config.yaml
num_hidden_layers: 10
hidden_size: 256
n_experts: 80
experts_per_token: 3
d_expert: 80
d_shared_expert: 128
hidden_act: "swiglu"
moe_layers: [0, 1, 2, 3, 4, 5, 6, 7, 8, 9]
router_score: "softmax"
normalize_top_k: true
routed_scale: 1.73
balance_loss: 0.00228
balance_bias: false
router_z_loss: 0.0001
init_std_router: 0.00636
lr_router: 0.000854
num_attention_heads: 4
num_key_value_heads: 2
head_dim: 64
vocab_size: 16384
norm: "rmsnorm"
norm_place: "pre"
norm_eps: 1e-05
positions: "rope"
rope_theta: 500000.0
rope_fraction: 1.0
qk_norm: true
attn_scale: 0.125
tie_word_embeddings: false
parallel_block: false
extras: ["capped logits"]
init: "normal"
init_std_qkv: 0.0319
init_std_o: 0.0
init_std_up: 0.0319
init_std_down: 0.0
optimizer: "soap_variant"
learning_rate: 0.00303
beta1: 0.95
beta2: 0.95
weight_decay: 0.19
lr_head: 0.00443
max_grad_norm: 0.5
warmup_steps: 80
schedule: "wsd"
decay_fraction: 1.0
decay_shape: "sqrt"
final_lr_fraction: 0.0
batch_tokens: [65536, 131072, 262144]
max_seq_len: 1024
doc_mask: true
train_tokens: 349300000
max_steps: 2805
dataset: "wikipedia_en"
Below are experts of layer 3 (counted from 0) of a mixture-of-experts language model. Rows are named router (the router's row for the expert), down (a neuron's output weights, with its number) and show model dimensions 0-255. Each number is 128 + 24 x the weight over its row's rms, rounded and kept within 0 to 255. Numbers have three digits each.
After each expert's rows: a language model's description of what the expert responds to. This comes from a sample of Wikipedia text that the model never trained on.

# expert 44
router:161091088133149098158157125124138149158096127099142093153131143153148092157160108148164118117122095136159087111148160113132103146095124149143131127165098154159121149148135130164145128149093123097131118131082131159157150148112158161160099132108134121091160093123139119105148115101111115168116161156099112114085147127095127124160125112166156158122091130092106108106097122142136142096147156152142154171130138124108086105118151139111102156155097097129082140125133087162169126164126137168098174159114112125121144143125143110157124098157103111089090145158139104146113165130092091111091130154151164136093154145088134125101095153082144157132156142148123145089108116161128130136146102136112134155132106099132117109145133167151142176110107125162132136107137144150096147167091120
down1:123161113133122120135089133115153106137118152129150137118123173082142060109115162145119154108103079116116135075090136129123101158089153103102101090122140085131129107163105105146103123134129188140130116152081164122116169127138107144118109116107137135135095127092105109121149159138122127137149094107140079087137070108114115148107110159091116111149133137126112151140060099184184082139151130111094116140130156170127153192141104126143149126130105104066132144139108130121104144146120078106106129111158148152125114147141121111165117123118138099122134114136126147123090133126122143121168111118174150120146133109131140127101114147157103141141104129100142111122158098114122117132067144117096113118137129125107164105136079144160125150165093107111134098165117116110123148114154152
down2:132103173147133150142128136192154148153130147109133144125140183120121173147106117103145081105112095147147118106145154156170119109150158107108130116123148116119136123146093135127112160128104094137136116120142137160158174114130141164118101130151073152091102146124122126135127121116100098080115091143149165111096088084171130118140116142144161143104155128071133124163108129134101139154112202134117158148136122108121133102125119139128144170101121074137133120181150090099151101122114153132123144101128113135133153147146171136159150127109090133136132111110159104161134116124089106118098100139133124108114163172134109129150104087179114111068116105123144125123120131102156140109104123119121108138120143170128142105109115106125152111115163129167104182126113106189160134086146114
Description: Symbols after digits in coordinates and measurements, such as ″E, °W, ′N, km, cm and %, often in infoboxes.

# expert 13
router:155103101139151099151139109118102149168137067118144118164104162125146092167162123121155085123127108157135105135134166140151111129117140128112156094142116113124089185163158124132147138143114096116149144136104142154162165176117192148153117151125120130127137109139153093128109149094096111159124165120105139084083123101099141111118154117145149153133090110123107117115099149118113104092168156178132150153142145100135093086134111112127130153137109113151103125121079090148141143157146139153111139148129140156120144164146145071133107106164108095091104172150165146152128153144094103116107177171145150158107103189128141115098119135099110135152135116165148153109118107157120107119133132136110119132120135112118147127132129148131122156109120162152108156112109181140092132155084107
down8:131119149139167105139175150143180124096156154157113131113141128121161108118114091123093139140134099140125123118103119102074124157135130085115101150151121127113077130132135122145076101126085110130150134116078130125116110096117150151119121156165155139121126142119110152089132117165109130112114134107144134117109102135103091167095155136098116090150145113094133159145156142084118132174186159097137121143120138138115114103135178131111162160155109114126094108111138149093076151136082148137155085135151122119153111118148135146157144136117133099141093144143141112119126167096122143099137122130133139111081184144125141142086109087133085129136106158133138172127147120113096134150128116119096117111146121149100151121099146089118153054100182144095091133178078127113117131135129116
down9:125119063125155162170110069146133119152144169110166149079133121103175117133138110097104126105103114157124100093159155128116168106128103136124102132146101114125091137116159150089094118159158114130103137147167109116134149133104117113147151140140073165106084130123126173102106135180110151127120122117106124109123143118125090097131093113119109158139110109147106126125097153089121128118120195143118151138135151095109131117115132132158128073141120118149128141097141128076116128144153111140116139136129127130148144104147137120122150130145125106132133149127131123087157198120104159148153121166100163161142183109173122107139156180100118132131168120095118153110135083104085134075127122147148121097104161137105115107150136156138153125118137097106151175133118125141072150117133125
Description: Past-tense verbs right after a person's name or he/she in biographies (wrote, worked, earned, went), plus surname pieces after first names.

# expert 2
router:135101107126155098128139124109138143115106151106138096113148142158129088128114103128148086138125112120147119144141146116122115121101114117164157119144102146147123156122124142184167114178092092112161104182108143142136130148127120210168108121107168149112126126118110140120121138121106144128080128180123099108121167138060144112171140121130149144105115131091124121138105077131164130117169154144125132149113138106125094149085115167107081179178104128138110122157145119123144133136153154122121149141119133121105169156125138121124121132147138086105120125160126118161102148125116102127116150142159164119056160167102100126089100164099172155135155152133103160112147107133083120132160135148164150159116131102111127113127158151151151181122139144146116160130134137189111138126110122
down2:166134120115134141121147109115145153184107098149148110076136128147132159145198159170156151119149114108146130167151098125084114154176114146144151131114134141112137145104131139093095103095136114123110161122149139122138130152130106145147120194165152078099079167114113138133108125147129117148117116140058152133112107098119116126129117118122174138118108155174073119141135106110125135115096142175123182096131115096094146120125114105116140117149100112101134144143115129106137119210115141133147160098147133098125155101123113117121078137114116169159064118136116136118137112132121144160161112167100146119093139161173151097159144145121136133139158146139147139132141140154129130094118156127110144088074113150155085138116124132152106140147129168122106118110121165127119145147127116
down3:098114147070112147120150116096141177113128098136116174143163144104124121115106121192121146118160125105127133147090095108127140125150141110107119072108159069116150123105166142135141178116182144118130138082141130113173107135164113157139150151160124085112092077153142096082150119134114161073138103103113153145134157143109137153112083144137130105128122108148151106119118101079106095151120102133149124128113106157178135120109174122125120090143101115121138124134136129165118154110168165108139092117182130124103065124127122095148107126114127089124090134147120113135118144138159113168150123151123126092139135153145162125119133154117159104128143122106103129147137141118170122160132092108103098141168136168133164118107140100135108099145134139120129147113134103122133139073153123
Description: Articles and possessive determiners opening a noun phrase, often after prepositions or verbs: the, a, his, their, 's.

# expert 48
router:165098096128166090141153115120150140160101113101131102139143139135155101149166125142155118095099096153157098122153145106126107131104130149156116126148094163129137161142138110170126107156106114103156126137091111177145145160111156144164108133098122117088140095130130101113137129121113130160118141149110102127095161146112121127133118108158139172139103142106095116117085094158123142099142140142149147168141135122106101102114137128098121156149101078153099128105153091144154131164157110141088151153112120133120138134103142130161144102148114099093099131131150090140101152115098101111062127148151141169103173144086126131099095118097153149150159143138114134104131091136105155107155084126114129173122107089092108081155135155161114165144103138168141146110160143164092173162109093
down0:156091106103136101122104161126140144133111119173131158095153121158137085160142110141167134096120146121127115147095129154105134132114110081139166081112156124118075120129143077145166132118146121118165109158137135120169095132149145139117126088082103095137129157142079149122116118110104122119127155130192121106074140140167138103123174132100144123121130121128170132129182118116147129116104104123170123101184094113114120094114122157131136137146107120163101119132134127155133109147116167161143088130166140088150141084145156111147139107103144108149154139092114107161139138126107102131152133159141128152151084164124138132141132152145127164080098149164129102183162131174092133137126136068134113161118092159137161115084161130137141121120120156130113135155146115113143130114095142
down1:140147126092109119104149132149111094173123135116144142098129117111106117133179117134103114131147112148138107085153090141130109122182145146141137120140146119143124119169104144104131111142127125097066122128140097183178083111132119091097109136102114135133130166115110128135115121122102159125128095117106095094116148128149099153112076138137102161122147130099066125161105148120175136142144107086144131118118109124078097095144138144142169130126154108140082142134157108117146162149154155108123155116089106119165140131172130091153123128112105127106137132134109125105129120122190176154138134100127124163127090139101119087150161120153126134137138171133150184128136140111121167130100090080124133139118101182156141122123115120153144192120134146142127090121112169138108155146158184
Description: Closing parentheses, braces, brackets and quote marks, especially in LaTeX formulas and tables, plus "of" in route descriptions.

# expert 36
router:151124111147135077131138143123123156149118104094140106135120143141141125145154148136160124132152086139130117145173127127140134117119164136139149140186101126140064155173118097156166148105094115133148105172114151121127166117088133123132122111083137124091142110129115142137132147102117101142069138195100118087122124155104123162143112122112176139067113153124147097098089091136147137092147144148126144173105143113123106120129118145138124129142115105136086106128148115137146160158125095130111139137113125071128121144089149125147105125145141098068097162139110088111119167125069109114097155135120145143111123136055085133092106145095145120115164144127086128109144086139088098099126125149123147164146101121102135136140139143136164138111120144172108126111130120146123156162099097
down2:122112094133129082096112091173124128165144098112125098123101152128175091125169124142145161119111136157083095104179126117116149150177166116125097114105115123137143113146068140107128133144152161155119085163143121138161132156104136163158113152161101154109137152158142139116151098142072135145117129161132120091081127093144144147154148098131133149124113122132129126097078130137127156118097163102132120147135095134150140123129134119149139119114115121124079089122111123106109125142124117168119102118101142100133158141174168135150136141135146102170086146145131150140122132154149145113120178137080105131067121135142114147140133148106089134099118094084166113132123166137128152123122151051125136103105081104161126152110155143117145132101112154138154105133123100145081134151110164
down3:126105149130128190158134160152113107158161152140112180143091118120116112129135148133122122154126114111134126088156121128137128139125072119147140138132133122115125106146122142123137096163119111152110142129149153106155106130144144146136119121131112187131136150160114126134123071109117126137151110065138148157170158126164110155098119159128139146124137123125156166141107167099121152137110150115163126126144134126139135108145161135082145116127159039130140117074094174099098110104148127124147111150109102145134157148107120134141152110111185137145121151120119097187121072172175145152123090127056113141180120104124127136120141169181133147147099106145094133119097149125133139109097125134154140116118107107147161091125139142101147106087165091117119122114107112128135161084122117
Description: Function words starting clauses, especially that, which, who, when, where and this, after commas or nouns in prose.

# expert 10
router:163096107131133095157155152138151143150102114094140111143151146147148091160157094152162117106114098149153091113146153115121107134081139146129130115163096151155123156158118134164155136164097112093118107130092146161152172145110159155160099128096122117106158095144132112104142100107099121155121159150096103123085148135101144109157121106160156150121101148091108097102087119156139146103157164159144138163137140121114085110122143142098106152154091092136087140133126092162165142162115129154097156162117112121114139141132137110159138108161109122082079145163124102141095156130106078096096141165150156132090145142085126138099093160092155138113153133155133151101117107160136136138140094147126118161133110105137110111148128170155133161121109117150119143107128143133098147167094109
down0:097092105121101107102125163087128141133132083132128144163113120148118127097114172072151126135101112144147129118128159151100155076143153128123138159133162100134089074100136148146152085120139095192138108117148134128092106109150108136118179154110107151101113134144132097111175157087170090105101114085106151126117117141135134141080156120148143148093129108088141103107143155133131142146079109166150134111110101154107164136113141101070160102132120149158116147111103133073117171104144104123135137114121163131154129116139138084112164161127128152111142113082135167114155136152165156110155077138139118131127136103122153107154130155124169135167110121087149127095145108137129119133105084150114106161116134130161128132099134135103177130158114144145137124113127139162147140109128140
down1:126146142173130106138139163161135133137118146165147156127164097146129108104107123148157079132128154083130119138095099092126107139097138127134133149132136105154094162166145140150097130144153104120112128114115089119130164104138158113126146074117144190116109146144117103129137132162101137132109176132092126157123101125133159085066138118133127102100106162124141124122112172165096134125104157127163144103134111162119137151124126151111145102129091140135156075098164122131136122141151104180144151126126166120129126142132104116126136180080140106124113140126117106103129077135166098079103100125129160157099127162141121123142112154111110087121150146109123154141132075147169141175096115113094163162131125123166128127125168150097173148074124146091131162104152114111161117139159119
Description: Capitalized words beginning place or organization names, mainly New before York or Zealand, plus She, due, Mount Lemmon in asteroid tables.

# expert 56
router:162090097145166118165168139145140141130100126104142107111132137142152137160124121133124143095136101123136109097140151112157122114123163120118152161133092119145117163145126132151154136151107115121133096148104114138142133117158139160139110120088160153099194107107117132094133135097128148151132147166104110096113156148115135122147120147136169162115126126122127109134094080137128134099170141120136186147144156095081108095078106158138104176138092134137116154135104099176140155155097141160128158160070133105138171151118138136127143135151145109115117116151158137152125150120112127095089133142117171148125182167110138152117122156098161137103162140128085173130117105136121166153163124137161126165133103086136133067142165149126151125116121098137137101093121157149113162132091068
down1:122115137124127163130113148107122148070124146151135125124106125097103140131120103089163171155105114150080131116130092152096101105135194166150079113186114118074107094136148169081135154133118146121065154099131136134121111166142132109154139089134112138151137156130103121107119127109188123100101136136093103110171123113097119163126127093097144131105147162114138140117163152125117118164133102166150132119142157109140137111136151173115110117160094132144111136094132156125092143111102145167127160123158148105168110142126172134102159148160165120154161158121105106137122120087119186121150103121117134108130163120168134088119144124143152122144116095118131147118109116078092172130077123115131119112151130132126144128144109129153078112116118164143122135161106098107130125125168115
down2:133151137123121126103099107117108118110124141108174116126119159152154152136102116152161123134081072103149102115103083121122134116082126115183103132174130139109128120106124114129161152127149143173122111120143095107103114124121145107148102114147135140076118114116179121134123148087138094105165137131148148096136183169120128124100095109130154150132123112109132104127115144104096146105064121128121138119153163131124092120095093128197147113137117158129170118124119117064115106110107137102090126167156166114160123119104151113124187161103146087160117123124107145138121111152152138114165128121140102134101150135104109092102098128138101090078132147100137106102140145145125153157095111137124126102142113123113148153107127124148087161109078152139083120146134132149117195157117156
Description: Coordinating or linking words joining phrases, mostly and, also of, or, but, than, except, whereas.

# expert 41
router:146116122096169107149177083141150136115098122128152105122162153164126113149129095117151140121106117113133121126121171111135093141115116126152170132160091127141155180139100110111130093128118132077148135117101163150154158132118139173181120110060169139114151126137143121115146141113077098150131159144140078107091104102098151131118145092161159132138122105106092120108116138118155106100148146165153156136104127090108110109113103154121114149162112100177096159145123103139154155147145126143116143135113133133064118133101133124126098102164124105098120129179133117155078137136106104123124119158134154165109137190102131150091097135099141132125156098145125148093134091140148159143125078126123147162137113090134109131133140176121163131135101155132143132132136152130110176162097109
down0:101155111131147165159100191124149147084129128168114140148141136154145133124120092100094121135119111114141141167115139109109109143111112152135119131162120132134119102162153147157066125093110100118172114138133123130125129136131111173116090141156142131167167128110113141140099090126106135138126120176117136077176140106153145125144127173134137167085132133126142126161138090087120088138132142136097121120131144122113148141133110119116069082154125099122126160164149106116110099169122113135126158104115144139069138048169083168107176133111139118146133131143081170145126129107108145094134147112133120156143108136125124111086142157162131091111137142109135134155107132149156117122124150102111164126130123149090136120095145108178101150079101137150108113133142103165125159099136172
down1:122156105109142123111077109113139121140125102131121117074117116130143115117170151115150119133131133116154138134152086130190151116112158131117177141163134160096082078112113119134121148141103083171078128178132109153136186212127119130127111141179113118134155120121152162096150154084140090116137139160108131139136125082093110163131161136145148163088120079116136109111152127141131135129143134155119133137120107097101094135163164119120110124132147154103127153146123132120143113149156130101104112169116124159104120117094175142156091173134146098113109141149115116136138127096126109121089140170104123096126153173130137149114121145124100144170113153117142129108126108101121104101109103102095127107061149140142130140107092133156152135148125117120170141116115155129172149170104131
Description: Adjective-forming suffixes like ic, ical, ological, ative completing words such as Gaelic, alcoholic, plus of in "the genus of" or place names.